config.yaml
n_layer: 9
d_model: 160
n_experts: 256
experts_per_token: 6
d_expert: 32
d_shared_expert: 64
activation: "squared_relu"
moe_layers: [1, 2, 3, 4, 5, 6, 7, 8]
router_score: "softmax"
normalize_top_k: true
routed_scale: 1.0
balance_loss: 0.000325
balance_bias: true
shared_expert_gate: true
init_std_router: 0.00647
lr_router: 0.000357
vocab_size: 8192
norm: "rmsnorm"
norm_eps: 1e-05
tie_embeddings: "early"
optimizer: "adamw"
lr: 0.00165
beta1: 0.95
beta2: 0.99
batch_tokens: [32768, 65536, 98304]
seq_len: 512
train_tokens: 561200000
steps: 8984
dataset: "wikipedia_en"
Below are experts of layer 6 (counted from 0) of a mixture-of-experts language model. Rows are named down (a neuron's output weights, with its number) and show model dimensions 0-159. Each number is 500 + 50 x the weight over its row's rms, rounded and kept within 0 to 999. Numbers have three digits each.
Before each expert's rows: a language model's description of what the expert responds to; "comes before" lists some tokens at least twice as common just after its tokens as in all text. This comes from a sample of Wikipedia text that the model never trained on. Tokens count by the router's weight.

# expert 53
Description: Occupation nouns. Occupation nouns and suffixes in biographies and name lists, such as comedian, jurist, guitarist, footballer, director, politician.
comes before: " of", ",", " and", " who", " (", "ist"
down0:455452479460480554422474538582508446549525464491467555470593424438529512488564536474445419453577493472397511574453532564545426595506480459536455389410465412568469446472513475470521469476555443527517462436516455488527439552477497438617480535527552514550563455581459521484595558533450469565491507502488504412476521494401524633510567403523543501458505578478486491508492609507572445411421549462542569533535467511496502397504529487480446511568514473480518522559540431496456481453489502
down1:575541513512611433509573508392437445547516450533440436559536521504478505439398457499443539489429621435456549468489411525478419520520501527490391500469509453526495520485500499508508583466524475597518548517512446410518477505559513521553408460607489526541470447432531497523503553539542449490500512518526438435568504411480474557443485576542493481465511549448526536421587524509484444399424436472522529566441468524504496436481455449474538485581587575514475536429430574455521602431508450
down2:564523565474543464578481458556362418541434510403437515477487440527500501518537466435517573531520503544456458543463443481549494511530489507522485459408580580579499520573518523527487534493448567556414511421425594537416494535482427506430436605474552501513538572519479473438583390422506593531626516467538531565417542564532515483513544562546448480392395496565544476523452489441466429417470529433468542533460486454530530516445517546486500507541554480510523504479468536475546505533489512
down3:498532561563496550430480536462438549536549411554454597508620523512475484482519557510434503592530501490431473532441514381503582385513490499459593500466513475446590528573536465544463373495518481458538546463539475577451509485573439528564501567465490516590482462483501557515523509524519564482508497391487495545488521478535532505438501479484472554512435454474463507468443432504620512456462456481469499430548527469457507431517547411521471426478421560486591425355488573507603469504527510
down4:521561492491513481417536510518619511482508463468506474472423565521413443523487470515508389368519521520499436556487529513499524538501491507500443446533451568472569514591538466473462529570591496549594503489535549548574521436489499623520463477521473436519466489587511386435438496499477502470463519452503592475490429590524448453477570535533513482522639520457534580560518441571558520445530410507440551546509515476601517498506512541517546392509486542463480562453634525465404533484500494
down5:489483498495498462478557341486460444568521494489438453620450560468501479481626581493516575428515481516464524509441528484488373461515575513484469498585478512544486524499584516507454601490450463515537485600463419536573501470375514475523390454499604476464474550427448489509505473415528448582452502392502458550495529487567497552499571544420568486500546501553424535471571401508500435533535515484485508536553422501466506532488392558492536570465482480478538501504530417457476464511491480
down6:480465510489391434551505617477440582453564518448447400549505517498499503502484540470543482448458534485517530550589548572481460602547528497522498541523548589491462476563474383551500531534554481547502397535458535449494466459543591595461546496527484484556571540518487550491490435553428580451526536612543425637505573478475488440459491481453474430537446512529541548513549513508495449508488492511482517512579508566464451437456398462516506540485541428514522368432595497525466441549459437
down7:527459489536544567431486411472493456513469506549522526473536620514443540481408442562522458452473547544498400522502540441499555516550530606497513520552496527490511472586541455496566512615441475566365494463533455452526503469516506528487462508528464561490452498546503524454504556448488407355528476533470502541508465472496532536389390370555493511496492490490403489471492530446540381451510544545578465520455465530445519527517609609445525467587512464434457534427540542538528562473510464
down8:430504482553446566567502537475524506479515601488488484485503521477583466520435484456496516588473527542416433484561491519448552535543452436509445513494416462612478494500543520547467565460416414538540486523512383455493453497578507537478554457575539434494515527413446481600541518466541437533469508507572488397486439496515590468503463510490435444639615524510420520607525508484470593516496475577459487461432541567480448453465533451374502446422461535468485512498463564525525505579552548
down9:622524556587486408531554516452498474553528421537449533445460514571386563497466480538503536423472465436475498472474364540527482566488429576533462477541510534538392500516521560496538457562583456516500471587520558564474488484490465512449517509392498497480474497492477503443566412512582524488427475484553481520528528405493453457531628520478457525438508408482510553554486564564473482491560522570515601515474479456610489496461445514534531535495514461433639501411498481502508582522533426
down10:439464495551507440563525599513422575533516494499525458508436506492333441532538435560513464549599558518527491550474537471492490549566441530478515450431490497470465533458421548526480528488485523485534474511466537482501590573415461381414567391538481510566509540567526538490564506525468482468473492570448515475564571510545517491437628498408455513544498455515532577511547465484457413435454449485557498446506405456494527552536395463437439484522493436545447536541503506398426495544583543
down11:526474460443534488544454576550460443513504554434477420480445585465407557491504495526507516506592507491555499506413424452584496418578432445410522436522544516532507609419476537445485583437558511542438546410581563453509537510460521444450483469549605435545475482489574481482526572468451582538594445504435503561462508408503548512415506594589608470531505517508482520488558421529475548441532469541516480412530530591536502565527469497486510529583504452462477504537437469433526493511461476
down12:487476501465530573463455507466555544488478539503502575490593486468427556480502453524444513527583536447509445501516497445515513517508526559454412507425561485615434469496522463498565486392512507506500576464599597453535603469560448476570437488471503502546427630455557638518506486543538471482633501507415404523511396460517550487485467508630554428462542474556504519468438545506465483418482477515476537457490504558484586452465436494488549525538529480420517514431459422505510585456532476
down13:510482570596523508401536384507461523421442554460542448479554492513536481485574624562454502535384479543430449555415583476486494492509437509463509501490450481436512406624418504458473531547525516477502526501417551478443526589486510430426471515548473560430581492483605534522391479457487500429433589407554430525494579519498515557481533527488534584516519515495549510504484522489484579490479458439454560423557467460527502454587446473442553549491521514407529494415521502549491490520506475
down14:474476509457452510573416507548485503436583489611451511541462430568462516480480509521528558459518494557600503527475468409502480495539588480545602460445577420472619582445468595500525501530513536575519544496559491492494487563432394524432530387553564443536520504532558495384509538534396443424550415500478578503527501511552402474497510517598475512471517549468561465470473487476480477547468544485517413505489473578464535467514501557517537497567452572557484559500402455559500396486494517
down15:463532479529505503447425509529457520479473520491474540473488481524519536380448517612490568448572501499557467596516449566538499559498518544501482548475521397597451608563507477461524451440479497565481664493587557391588451473557498494533449510638562513537516481549537518443487605531371461489550499556506493464488539480503520577414473573495532427490466408498522498509493422496505560453490529507457538461516517448478440446413481550490543578512565455459509537503478448507555431410511508
down16:439432500539507563493564413552526491532430534498551506564555507493564565523425655564568482605586518475431473535531469526469508522483455459521524481567448401529494435574548479577530535485469513523526475485579549494456507511413554562515548513448514426497539506449527508500504562449485434545478514551532501501532412534489527414485480517401496482579465515416507437531505585512484458552605411517520511585471563453471467527431479573533530513508405579452508552472632510483593429531487425
down17:508544571526422503544494436499549501516537620457571456467492491573446504576544555435538575455454443487400494471489482484530358426527438615501511490542538564427445474390484551594573480470488515546499440467514589489473554489542527492454460515397592570553461447486492455442543509422462507525517480599470516536528457507535554537565466530456555530419491546540470566453493529466521439455525611536520493442464542418598446551483478460497546549487467527475504476495530457534615477567478449
down18:493452461471590477528553562530510576504516452500473474475565579516480496473464530511462482485446540458464405435446536459515509492517525487456460494550447598518551486614520549571597474485532424520452518405392474558525426466523607535447506505438440473455447462372500458412525411557521501581515464571495477413502549556553451446562459473472470526405475574495510453477550530565533447494439466497570455511440507529456563503528449483445447359496473516552471443517594522512610514518440538
down19:455513510516467502456493549444523533501454517472541538455376527516574523566447482555450556508544515527457481547501490500542474543568529532474577545459525477539545457549569437464554508540514541422500483548504524538526532552421552508491482457482412510417512462549547532471464538549515488519538498580541499402545500532482550422614580510495506511478430548434606483491441512432573559444545493455440425457537573547484597592499447456401418381519373568487538490454602576581502463510537594
down20:471512478509497647450588560539493475502427460538594581570513525528503470515522517424485462504482470553540671639514546566504444453486424413449464549472429471494483572614502532567554479532538458489565531479516534469455459471467535444613437542541501528447531492515526566438465513497497473472448465505536468437576488462420534480521422509389503550491441549525469482516509487561534545561495468435468519437460421482571605459464552501590413508460537553522513477432547534509488559510486521
down21:518488509469462461534480508502534483397492501390546462487506557462552505582523523362516403482523489479491453492499514561484528437517459525561544471495503489472570517611539510386458521545492465413483502552487404486496448500475495536485463411470638521504560380508489565517520444518515559554562420434542586342533449561573473472535522385449482486562507547427419507509527517417496461533507480442485527494452466510492603480452538565495464570445533504586438528591530502515455455516495491
down22:433507484501493553544515581546475506488463546446613423572522461545439524456502517537549440611563533536452443480574578449512432515562593532608431486566514407518564485435518582492459498542555519585548499421422468565533526575442439449494467482503445448481559491547497483462496458456536441470467387443541527502514555547503523450558523381541449469434473622476469511442501535471484518542634477480579461568494500408529506572529480532554476465405531494517509493559512529539527475508449504
down23:431517479554553532549479533430483504391455544541568511482535478523578425562598469467453437536469444460490509414565495564497529493515551580607463545543427485477596482482470443566474483475443497491443516572568477485584431487427483488416444552460541470462611568452559502484451468499474502526402546531590513436479469503524506459600502621560567477563515441454571475481511579413457533531529413513591491461539507524529558477476528558442505540501529452493440498470582519475464510449400549
down24:521504507467522457457438442491516547498515502490446511392501399535484493369498540492494530427560487462513500419391504406487475506575424368477482465509543363549465441516507524455538558484552489499459509469616492449586500533528433555548456502487495559553429406445432406539400444498442476512518509490530385538497482457540476472467509475527508460511473537472467628423529505467532493420478472505477535444540474502463514483491454531440479493512538423534416575467411448535428543401486439
down25:558486469456484481516507570537508586521543468483537458451436369553433495448579466541466427570399456571511554508515526474523524488551568491528505543474484537451457475443552500451517530617454526525463512546471417471502418525460463544540493600448529513522424487522418502500495459518510602502486514440413437416502447606448433486511519480478467458521531511507527484532461464464524437469515465508547470559468420591452572429530539540498469427492556472601463421531479552530450314448595534
down26:489483479459506420471479518498532505428536506436517431494516494464409614486530599533562467607453532457538521496470510391433504482444475425532565560474470499437413514481577352602496444555460502557529490388578511491475495436433536381501572480488474538505405529543458452530481468463555540476604572472473530506487499563417532415523552520536467537526445553568479533422585529558496449468488411531502442443532524511496556474542523419565498512504474526484470539484495529543469575530412446

# expert 30
Description: Table bars, odd fragments. Table cell bars after numbers, byte pieces of emoji or cuneiform, and word fragments like id in idol or ep in nephew.
comes before: " ", "\n", " \"", "hew", " +", " —"
down0:450499415529555519482588459490518490478459571458454428497582511488541554472568444541504547475589395504424553489530494512514464536505464580445560485472540533517445490489612460482505450501382521539514428622525431440499455502533583508477498470438432455416540494546528478572447454481550613551468481552465554436508523571558461553602493551477424526538516484568550489503587465431428573561535507567507467525538454459552519566374407577479474561521463505550467455483545513423463480500531479
down1:449492563412457543596526464543588546432515490510540624468541498512567563511510467444466418501396475558528499541484523490501614527484501478465392545517537500534524479533462571499459502498422423496457432440477456530542438539570419556510403558457423377419498552476520482481551451539409372523516560534527442465547563452481478492482414554464512508484498446520475495431582491606525510575468546525476458482517580497539481510530525522479452585494584460480491441493476526443602446502542451
down2:427480504578547417489484578498578623507523487477426532464485523467488545513501488537480480432501562540516502404523455522576499497565516589501477486524466465533545513455341462466424608529504554486517440483565533434565484510545482549434590472536508472565505509500594565474523527579541488532590505506495413497441583437497450424439442580485506509443518423432497539426462524561599496496464516474493474522443484506574550572367536457499596583534546546477511506516414441547485542486542469
down3:422483478490529429552460463455436378540474462557511532630521464514538514542550455512508546425480446437403435497555452434438496471443425427455540490486562501538447481505581584520551519570465562505515570487404491531521512462481575468495458506406502583522511548494477505542468491464572568481513489601458491450484498570474596475491524455471383508465508607557490455577556540518555594550566517432504533491440510385479515475516530443578560446548461430525496510515496393486514555432558487
down4:588492422498478592477555493454487420513490464433552520542507493560468456510458546434528382475520495442452479472517466591527410477443550425452459510554495535439559436472530503542468455500469464444459430446494451540493484459503430548475532515528528463547641474476545449485486507536561471517586497491516553399547504497570470533488531436487503452459470421450420458447383499636452570412469593506541500539447483536492526526472504532486531538549616455444520476572485553365549430559451484
down5:503470479467541447444638485517478480455495610493449560528429509459500554500496535419513385551490497496554449468606571564458436580487449523461443536513408468524500495431494428490483509501549450480541524507512593438522549471540515542446561465448479551508472538451479494524460593461498516558566455584544552496475563545521429533490561404516443501453539466424466432489477527599589541445450450548507491479536570505409577463541492453395479494447539525406522483510553557485408449586581563
down6:331494508480460401600495514428435509431514538458524558573483531487469548533444524459463545524416591545577476431452472463513556519559484383522597566513513476469505492464473389424525495528486524526458495549484554512514493553442628497467564556532489480558466568482435410579416515534506455440518543515480555510518550502503522490513578471447501511583429591446509408503497614464602535563529472551523424453446494540524546561530498555491495475511551421470509450501541495511423533488476521
down7:528512482499433598495510484483504547557452558480524487559457512508469583510516603434487575508430513454503367508445511486522482512527573491486572402579441515502594446520483467485530478471674519455575534524515449510519511556456544493448549516548457514516477554586471470475479594553413509528533584472540470445516622499534407475475483583509520560534411580553472452549409471427559547465467465501410497470553447500387551552500452488441489481460402534504510542504502555407508519510456509
down8:496474518551365521507455522490483399517460471517626512473454600453501548501559464512524526418528613536418483533521500609504611525474519482450556492498494517501631480546439545438401486415422478560488531523521418526509482530544494446479420529500468431484411490514546519572510453530504458466473510520555515475486435476491518500587557554521463484421574572505532419416477513589497531494487589524599470583529476539395544494570393448456497542508453510537517496544419455551492502458508474
down9:504504499529520509456467490447512469467521435591432536479490533446426583446482521488552415504510524498547500477546522441433494501464570411585466514465379438529443568490487505512474467466543498499441436507480536609503601631571452469544512519517501536537514488556600511501504484523461558411578577437449427472485472518556551454427515568586502468492466462513509508523421487634482545535509497486501532502612560526351499588360554502505413571520495533520505507497445528582510517522498495
down10:469490564492522511622498461428462531530604478574449557401473386441514441477428451545504499490480514499498428528478484524515446426430514542538482449473581525513463489463524548481516488468495541419422532400451462456455536526491544449583620536590445547457470548475526460546519451497555528511503530538485469500515466446568605421486472439407507445518508492563518535494635522595526594569514422503482486502465415493477594542446474596506534548408483529393501468476468538495467509479542431
down11:627548526487464504449462547513469535484456510527457559453496522575501499507436425435414435408514577501483473528461465410520527525577504551493501531570526586620419555615516399508596537418556563500543522473605523471548461552497507491479575420379505490511610486455502447481432444476511453479525506474559447465495495472534450469479525398456477528485525436471539577455533489483607520446543506533490510479455452460542450432499495426492505525479492556453493461473556428404518423446579515
down12:500547529486499461551529528486472587419446485445427506481525392514412463419412499397524552600425479484468499539474519475398481439600533471506476603602460533453463514526548405479500511521381451408483500486543473522462468542438514447496437544527576533541527432497532417536413460476506504489600517443517427581556476456523512476534598544487563586500493531534469548415453516538515549467519435535467535510457436448431437508440544517536503532519404448518494515542464446542539476457524395
down13:496467573524473586452455509519489544490466462536471486554549581544502531563626503509547451430546557606450548486440482478507583476612497517534530516429492525453526494446447421523450468537569544446606460471501511506524547520465495536468540458562515497483517467454562504453555471502547472544462390436513445573499488550523506580393451537513611471476534491424365430517510519471560499560564445503429533583456518470450512584469512469458448572485483537503578435426485574578467417392495495
down14:402574500437604500422486442573508499474454557530532546586572494490482453498443531453469556355486501414481562525462501422517421489439490551460551487485425553470528449453588521562603515487495498482411546456562464481457484542501524520495552428504547479479555513533480526526479497480511423584465462488479483527473562509527511477627558437471513453506409537456514618506456551578415532535541472522476438494432540484450479458539369476368487513473612495478475486466456497583466447526471482
down15:474397537465416498491485443534505577393540615473401497476434618462577530521479604541455569567510546507430596503526512497562472491560453492577482496520489485503473449523597602552455501582517531546543487453552490572457493521469493600498443496504498500448471482544532423477482450506425484555469517507479517530487545552502431502449486460578502582484497520458567625604492465459574500426432466432554481502506414477533508458484497493550451461491439598486478440458472536461569522380527502
down16:494467502493510496487489494548556501446563549495511576515446397507562426420458430562538457540520516526440471421476574469460518570453453475557441458472462476525471553456521546427473405419480464525543569453420443559394481413534460465515446574398418553475527502519546492514517450515602596531502474492432458462562553547484570462565464465497574631530473529464452426419429465479438533541496448479495496464497464460473628468547462582486471466471389530471482467530397502531483515455551496
down17:461503542452560364474432540483460544591506495537443503482569558496413487417407566511577498496420527386543513441486488487388609441508421484463467545481520465441456433505449531391555502530523440537463515513581474508473478532456455512496555518585526464437411450449488539497446530485426528431567489474574514584528534481503479417439417514526583496524541453566480517476470554419486560464466532566446438525528588501543499445532573439537525454572479532528586506427485447467521566502480481
down18:409499533457388539493468467460532569624525527543507447507536508516499534561505462442499541412549490468494583540486497571438498573438539526468547488561485501459519538485567562509458498533524512594473507578442546459579595592486463449545470493543592426480463506444491519504534533523526520600549523419520559587437527458442472604575499502483401521577540545421483437567510474484436534503476437484465471442493498461473508599424483473460476473585470438573590563468532449534452511556370498
down19:563449516514657525511440420455524462555521480538510437502470459536567530457548472387431479395491459446468513499437430528537516462550485455569596504538457469559470517577415533499471506536537520543478511506461467624544474433556468631535412519555475454519530505510544576467564464621464448548439499528493472614432488578505415606513539497476514524562513525487544510514487486454511559496514409489495567536493513473437533545537451522469529602442509528548512553452571517475529442436452428
down20:461430552527461522569464427422555491481520595447543443554508429498560514512494531423514534461493430521489502524558529554511496546632522505569511542532519513536636458530605404500505539525452444489526614377583498504520567499491435416464454546461521462488560496555559571456489566455478458577533456555532437498536552434406497475541510453523485419537536524486496490515501527466509502518536530555603469462567501455589468470470486446501465524527524535543578524457590388604526497570563547
down21:486504522516497545522552440494482554531423407419430557554495510499495487496599493455517523487520601522477469474464473561455491428551490488511461481453500402457457494464396393554473538502504379571458459396497506465405500519489468510546521534510499494522504465490502525474538570525457533503465438406504557517533521550492494500462569413477505550606601497478610461595477577437420428513469477423550459542535588462528510465462577560497621500512469498365433476528610546464526476482463446
down22:518547561446513487434483526509464510481455470542557476489454448486418546573550427447512498514631464551543506484539469473515378512511505491481547543493575441559485500458531507561518458578537574451521424453470536386525564553489428606527629489415586529529479413540513518524508476563606583473486444553514425543462490439442552547462589499517457400485506481506502464513522440436460561549520437475442487482532566564545503476486513468530553500612552514425418481412529512537460526434425543
down23:463491527521497552477449381448473475428471542509508521471587562444527443402539486496475388469486539557441448481494569450489524511402453505487465393357490499479511536509505563427473587572524458451538551512425507519516407523484618581452548442511599588458487452582444622447468518481535511531563465474477471440559495508542477457472553493520465439543455551450493483531485406590493475432527503416553528421531473566562497539463438466448453459467505580540480535446557544507500463468509479
down24:439499508493518587604549476489523499574503525537638501503551515473502505477524541509542482513425482439544487541535521513655430549469593523451527557515453492501471382516556464508562577587460433522472530463515575559463417573535507491514456443526592507433469508610571518487490471494429495583538522361514473472472532473526490517521514445454563432515450597484483526459529533516383453518645572446498496541428496405462444461544540509486542478506501479522443475463485503564455509503473585
down25:449443484535534515475515521572583481474527456537566526502471467484519595445488416541511509467425484469473598566568570515554479459450556451425488543562442490443450474483459554511599458541485566469571544558474490548430535512488532578417431481526486443462463533473554571460553581467481478546471523534488521485480486562619518489534542537519439436417495442460459508488461455451493485537532535446447567436449463444474396573493511584477462555423500540422492415471556507357408618530430482
down26:553528510497522583518483515610524519500578357463463515489562581440428506535440475507565458544491464530508472449560580473500502427417572569504473537503512552547431490477494510461463535487492537597485432493497467456448576452532550518520583532410549468418503414473486451564489428578556581621555443509541481465411469574587478432386541502491509518578472430464518574537496557541526471479451548540461445458525464558539567464423520543501484432470532458478422388527535474518529509484529541

# expert 52
Description: Capital-letter abbreviations. Uppercase letter pieces within acronyms and codes in tables, like LONE-OS, FO-X, N-X-T, W-IN, and football positions MF, DF.
comes before: " |", ")", ";", "E", "C", "S"
down0:432471577472478498552376500516464478501594546557503572438442522492469441429380525462543457438407447475535478488517435484508499497497483441454533589403445437457470569512415537505493477500482499373510532476599529558471553479564510459557480543531499514524540551609473530460461502477524469446609547401538471505435522451326491524401466427515485451525537489489463483530472520522550519435494596508519471533444511482391511400546527433501501541473449563485531474511584508468527484510452470
down1:476455518559491464543542529439428476485473505536487440530576527490412512564553474542445521496559552499488571471445390553527527461467530440480521512535488460510431519459508468560425506519491489520404465427526532525368552503487423545565636466509643449466532496501575467546453455496504477541472465463571386555591579473494499537532556368524528542535561501491559487509536546551519565559427460539576511522527489592554607438501557506502444522522464525504420408496491388534461490489545513
down2:574548571521400469426593480506474413463550548445459435365483547504476574467444491441472399434445539468519611505518506556503438440537525462505503494442361521449518465596537508441587531457518501488466571513570528505501546511542498516488478463508493387455402477521555568489526475457446560463538481459473490530469528508536482491500504483578447382480508457551482518469653546571547534448484479434461500506484451503446522494483409566496437529522540572476481384456463510511516573506451466
down3:549575453492450501461459503431426479449542580567492588492458503418529555457481513493480459514472591496577502467399494517588540466513505507396496516494554444575409525450461549472519479464515433536484463507546476350472442500389514463490497601505486407482565525536515522486451507527424529497549606494506559461453466486541450468568449470526573425542503516513390531471516575497469497502570562500587509390519441517668450452505527465551541486499482506521497417521491496417589502475498542
down4:503459482447501575480503514467481463499489580400490547558442454535595445445380546543611509562537456549415527574466519574465541532517481597425481395430558469526544479519542559478464477530471579409564475561483459475407417390527447477457491514500532496649533508494507523502452394499553418519470493446531465505464461431529455450550505529474479593498487455485510461525456515479518466503417523541537565537500553561470569533503522540532466520460522350487507507471566561460508425523440480
down5:461605469553535492482542471527532476542484534420468576585536527508518558493444521504470490533519529543492494443520490479606525529520498539426507516550498516392507456482524422574516523469449404560519493588432441611499552503600384510514522638483568573540512465539576511440571470495427427524584533470508579501561476475511469468564480492465458519546496537489431485524593567482505501439448480505561525515535551438478476604533397633571536480483451494534492435524531439495616450526535471
down6:508497432479563508543451428524541485537437474466493502497623480515487517463483537492466439537437580461458469552454386439499484490458451374526381483561504548458467509502405461393520510465419513572473522527511445423544483496467566513559461510516459483461485421479512497475464442488459455482521493446422512526451505510573495520601508563421461579473456523461509571482561532520436518498517513439424567346441522466499602560471417488427507390459406541554544406493432438472472524487493482
down7:527526533453480389447507476539431507534464566471549446518412514441445535490575439536518530533481622435559513461505514506497461448487535521470491534513485541388502435526537422429468480598563550574526484486548460497493449474497461468611469495464484451498489431494419553542567400524496579464537505453464512531488396515572519452541530465423568445493463578491496550508554587522538532410634605429528492563475441528475515435460497536482451586567536498532571418532506551571432509501492412
down8:474486508479538574492516526459547508510511583537489575559515470439539545439549553548438374516594460475477493531456530452459609504507484534383459531554521469501538511537434425388431479410563458501503477402395469510600533468437510463430498546514550449515472520477506546583474526497475476508527494512406450425467513520524529612490487453558594461453517436614551496560459487457491435456546481450487499475482548439418484495441480473523558537477577536559507594434467625524538496530427466
down9:454500500552455456491523475560451417543524432588395552505459583574545482483460475460496456543566548462462426476477534575465484487565506527419493489426488535505541523486517493590495448518511541523461518426482437573540585479478538436495543476491501476476532526589499433561490601432407435603386422506620413386555627489557462419545482459495594523490405494496453525516416429466466462510460521503542453416465467502559493460540459550496535546443486524507467546520482479486547422515504495
down10:503487540504587456551517481512523652509566520567542582478537475454516459519509559436452406455561415460508505535463451444458530461485517569455513552479481517496471585505565558456521438382524552533496566470400456581606560426421486543523438557456438526432498552525538498554491483629516420552429580539504481545509480602490540490583533548537450583533597543496460460507456481514496556517490457490494494522581511522621489468480492542472525528446523489500584545493538479418497581533429503
down11:396492511520515496526464486624436473478570485484424488482477512554489432473550496528537573547527481566579514423567473516462521455406584544449465520482499489504460501485456422569579426569446564511502385482525433471546490613490526460400484497414510556498516516491517597527500551531497444488461397500492442514467485511477505468498512380549441472482440496444464548485509524494522424509604469463507503472423513425530509386529499454523532571420574550541495638610418512491554549459470500
down12:454585460477526558453397460492537414399505539500407488467570496546543477505554474505432484555442431454485525518505475407445476482535566466501593462496473501517539460460428565579562491532455468497545498498561459500486469506559492558425439390456530609429480492565503563464488535490438573498505480466440501515427418518511550446541516563522520449541537535520452597406474425442553514521470530497453457565533413474490419496597463501517403432501547468582562473425495562386539437547507559
down13:504526473498526486591526524505520510468455463564452425461486451503456444487500433530561564586471539526554432500450487559493494532467577555432493446538485533448467442402452584500461611575570531543559417488601547524436512552465473522601523508564537456507542559550498502507535432594500458537514485476435507489483452558419468496480490433483556467560560542507481481547533593503585608534542433410511508470492580465449530472464520520462598444497574553464433407491476542345528481443480574
down14:494602523452472561464472422416557490471491513476548425472554419523502502425488549421501523470520489587488528528463450546511517604488576530459544584383523588488496560426510457486486478487543494495616560450546540506599504451556560581440552445546426567429506500597531516384506600493518541501576456437570562463468461500455523479458476543553520443549593609518498484596500497485537514500554448533548554498492449486509466508460464545432556524435547498504497476533558566560485475496415425
down15:488511505532432568531461439434584481492527518462526507512521577528576531583481572571483430437537477550456508555453585539581567512618472415410555534556472446470500437413442590417457454444423529498464601484491579512568571433477582524474577488516606487538554427516561565524455468445513456587458568511505489466524491556498436493550461454454448505496500537497522519482468546491486505507442456429511492463576512463505505552514536504500548484439434462599468522521572517436591449615443505
down16:501537542431413508517517424543532519385469505462551422508549493474536504527548427412460478455429481600524593581450482456668436427515476467442574457437534478451568484520580500487447468514482418485519516394450507550514559432609507539498495486430459412531529478483503483499622566535519554544576453497524559548499532589554512499484551462520516542452566478489536538500539501464497515550472467438423423478502416454466526514508455532553571624520489470461511506457573467567487474478428484
down17:446493568516513473497585367504527454525482472457522459425564513391587485449555571480540525485511606519500530513464539482538611506527488464530416480557527568541549442514491485435529442524524520502551529529565465572594571568519526597482449501497422443544471475535502592521509482450394558556508417576399510561487460522524487444569451599471454429478566524430547575581524477542508465457412509484515511469471441477501451425429507508539583490492580486539484580489517447433544542531433538
down18:461389515496549540504460532465525514514473489464415467518462578540474539473486465445536520410527541380554480514459488465480416563488453538524481572535482475430504541560452495461511553486428524571456465521512492518493506509468490502575630468526545448515505472479576523513421471604541419419587488455558482420564493509462499508491526514562494429497556404478529512490557456536446468413477463450469486417500460543523663500598492566546465479565515379489477601413447438533519605443535471
down19:450395496503620569388582502466551567504524559525461492585511443440530573571456482526469515548500529460518528500497483480580408491536468439502551452451520471538513463541554422542417532548495414494482559507526490468506498454482497547476536481443396448536446503532519535459506505499505582521553581511559577638565482562474545479476516528521551509585518546476485530434568425505500438491560514591524516384567466570488565557498573493521468388444463503509577495452402438497490415513445430
down20:487484502441449435537545495484562537500446458452478488487566527523446504464517496557486418400496425515492554464463495512471575492491532538516464516501511532544410505539443513445572546550394455512547497553578504452539490541569466465420480388573547524521515506471467698523465460522524596557507506571458516491475564500576499468527618429477574445432564468419441566464528564491562525480512541454511505527497543452516568514456432485404412476587440539455559480509452444552496469601454577
down21:485518495494577535580485488485462504460362507492517469531478559541499463570481470500533438401498421519450464493438541581550487495507467450424526414549485515470535466529453473564448471505409495576549520500577481551505488471512618525460465469487590511496544462570457470474536511466455465521453363531478516573480515472510610513520466502554463569579491545391441526530516531538503475602512534526619541535503515481453374429496496465419574530493454565558599475533526493504359405471492528
down22:507465546456498483434551446519498576531456586502473513463506492537434555545483490497515513460517493435511538490542432531444442504439450521477513549522543467449454443476428357506518530554595449510480517445619503510523468619463492560573570573542487413566441373513517532498473562503539437583455408521478497530503511472497564532406505466545526487462474534448427568468438469621524483422553440536481510553537558475429471516436601443541492536507624460497499558560513514576582485492455422
down23:437508546403555482473465485525507523468572530483515445470538515454424492533485502607468484518514575535441505522458495465586593529494497440445406543519418509470557513483488499529552447566518467483433465377523522424481521519640484529560560401498670510474458536531536575574535460487377446479463433517443459394578541514571456468488533431480504473478532519481569536529522557504512500485468459502480511461458465464510498433559551431467521578522594515492424523555401497546439480525555420
down24:533513517509509548444500465522392476494395473478584528502503601520500481597536477475497498464488511494500444402551420483499500487576589527410507551564444603503521493497557546520536484469554509470552512555471485434537516566459485504413518519560541503482538520425512462524502473502480452607558577504579483538528542572537502545498623521494490426465608480406527471368444448565568534547477544485453445473521534519450549417458462518451415667417576502435530498528485511516477461545493554
down25:415402499461527581501483434417578514593427462537480536567500450485543579402454417457550536471527490541449505451484514451465524539534538583554496609512450482513477491475519553451563505443564408553512522629532460501539559455520514556498516494554503476532586413523486490477487581488459452535486577508569508452472498466470394528465484539484474530513542527536422439560572603489476480494487452474444599452565497388562501591599421588502543528472450510503520518519522454406531442475494524
down26:464501480498561544587409564490575470490472416523461487602568492477546491523477422455469428499480489509588443496539481410507566413601491476567491561495528579584532419438548470584514521632482522562489507464508483562523373440425430576469515503468408552554512577493508497473497462462487487495528551549509435473473540451556499451556555489490547478506441520445405474526511481608377559491464532509537446521472536426464545533522446577555521424535520469408579554466490493441497497475514516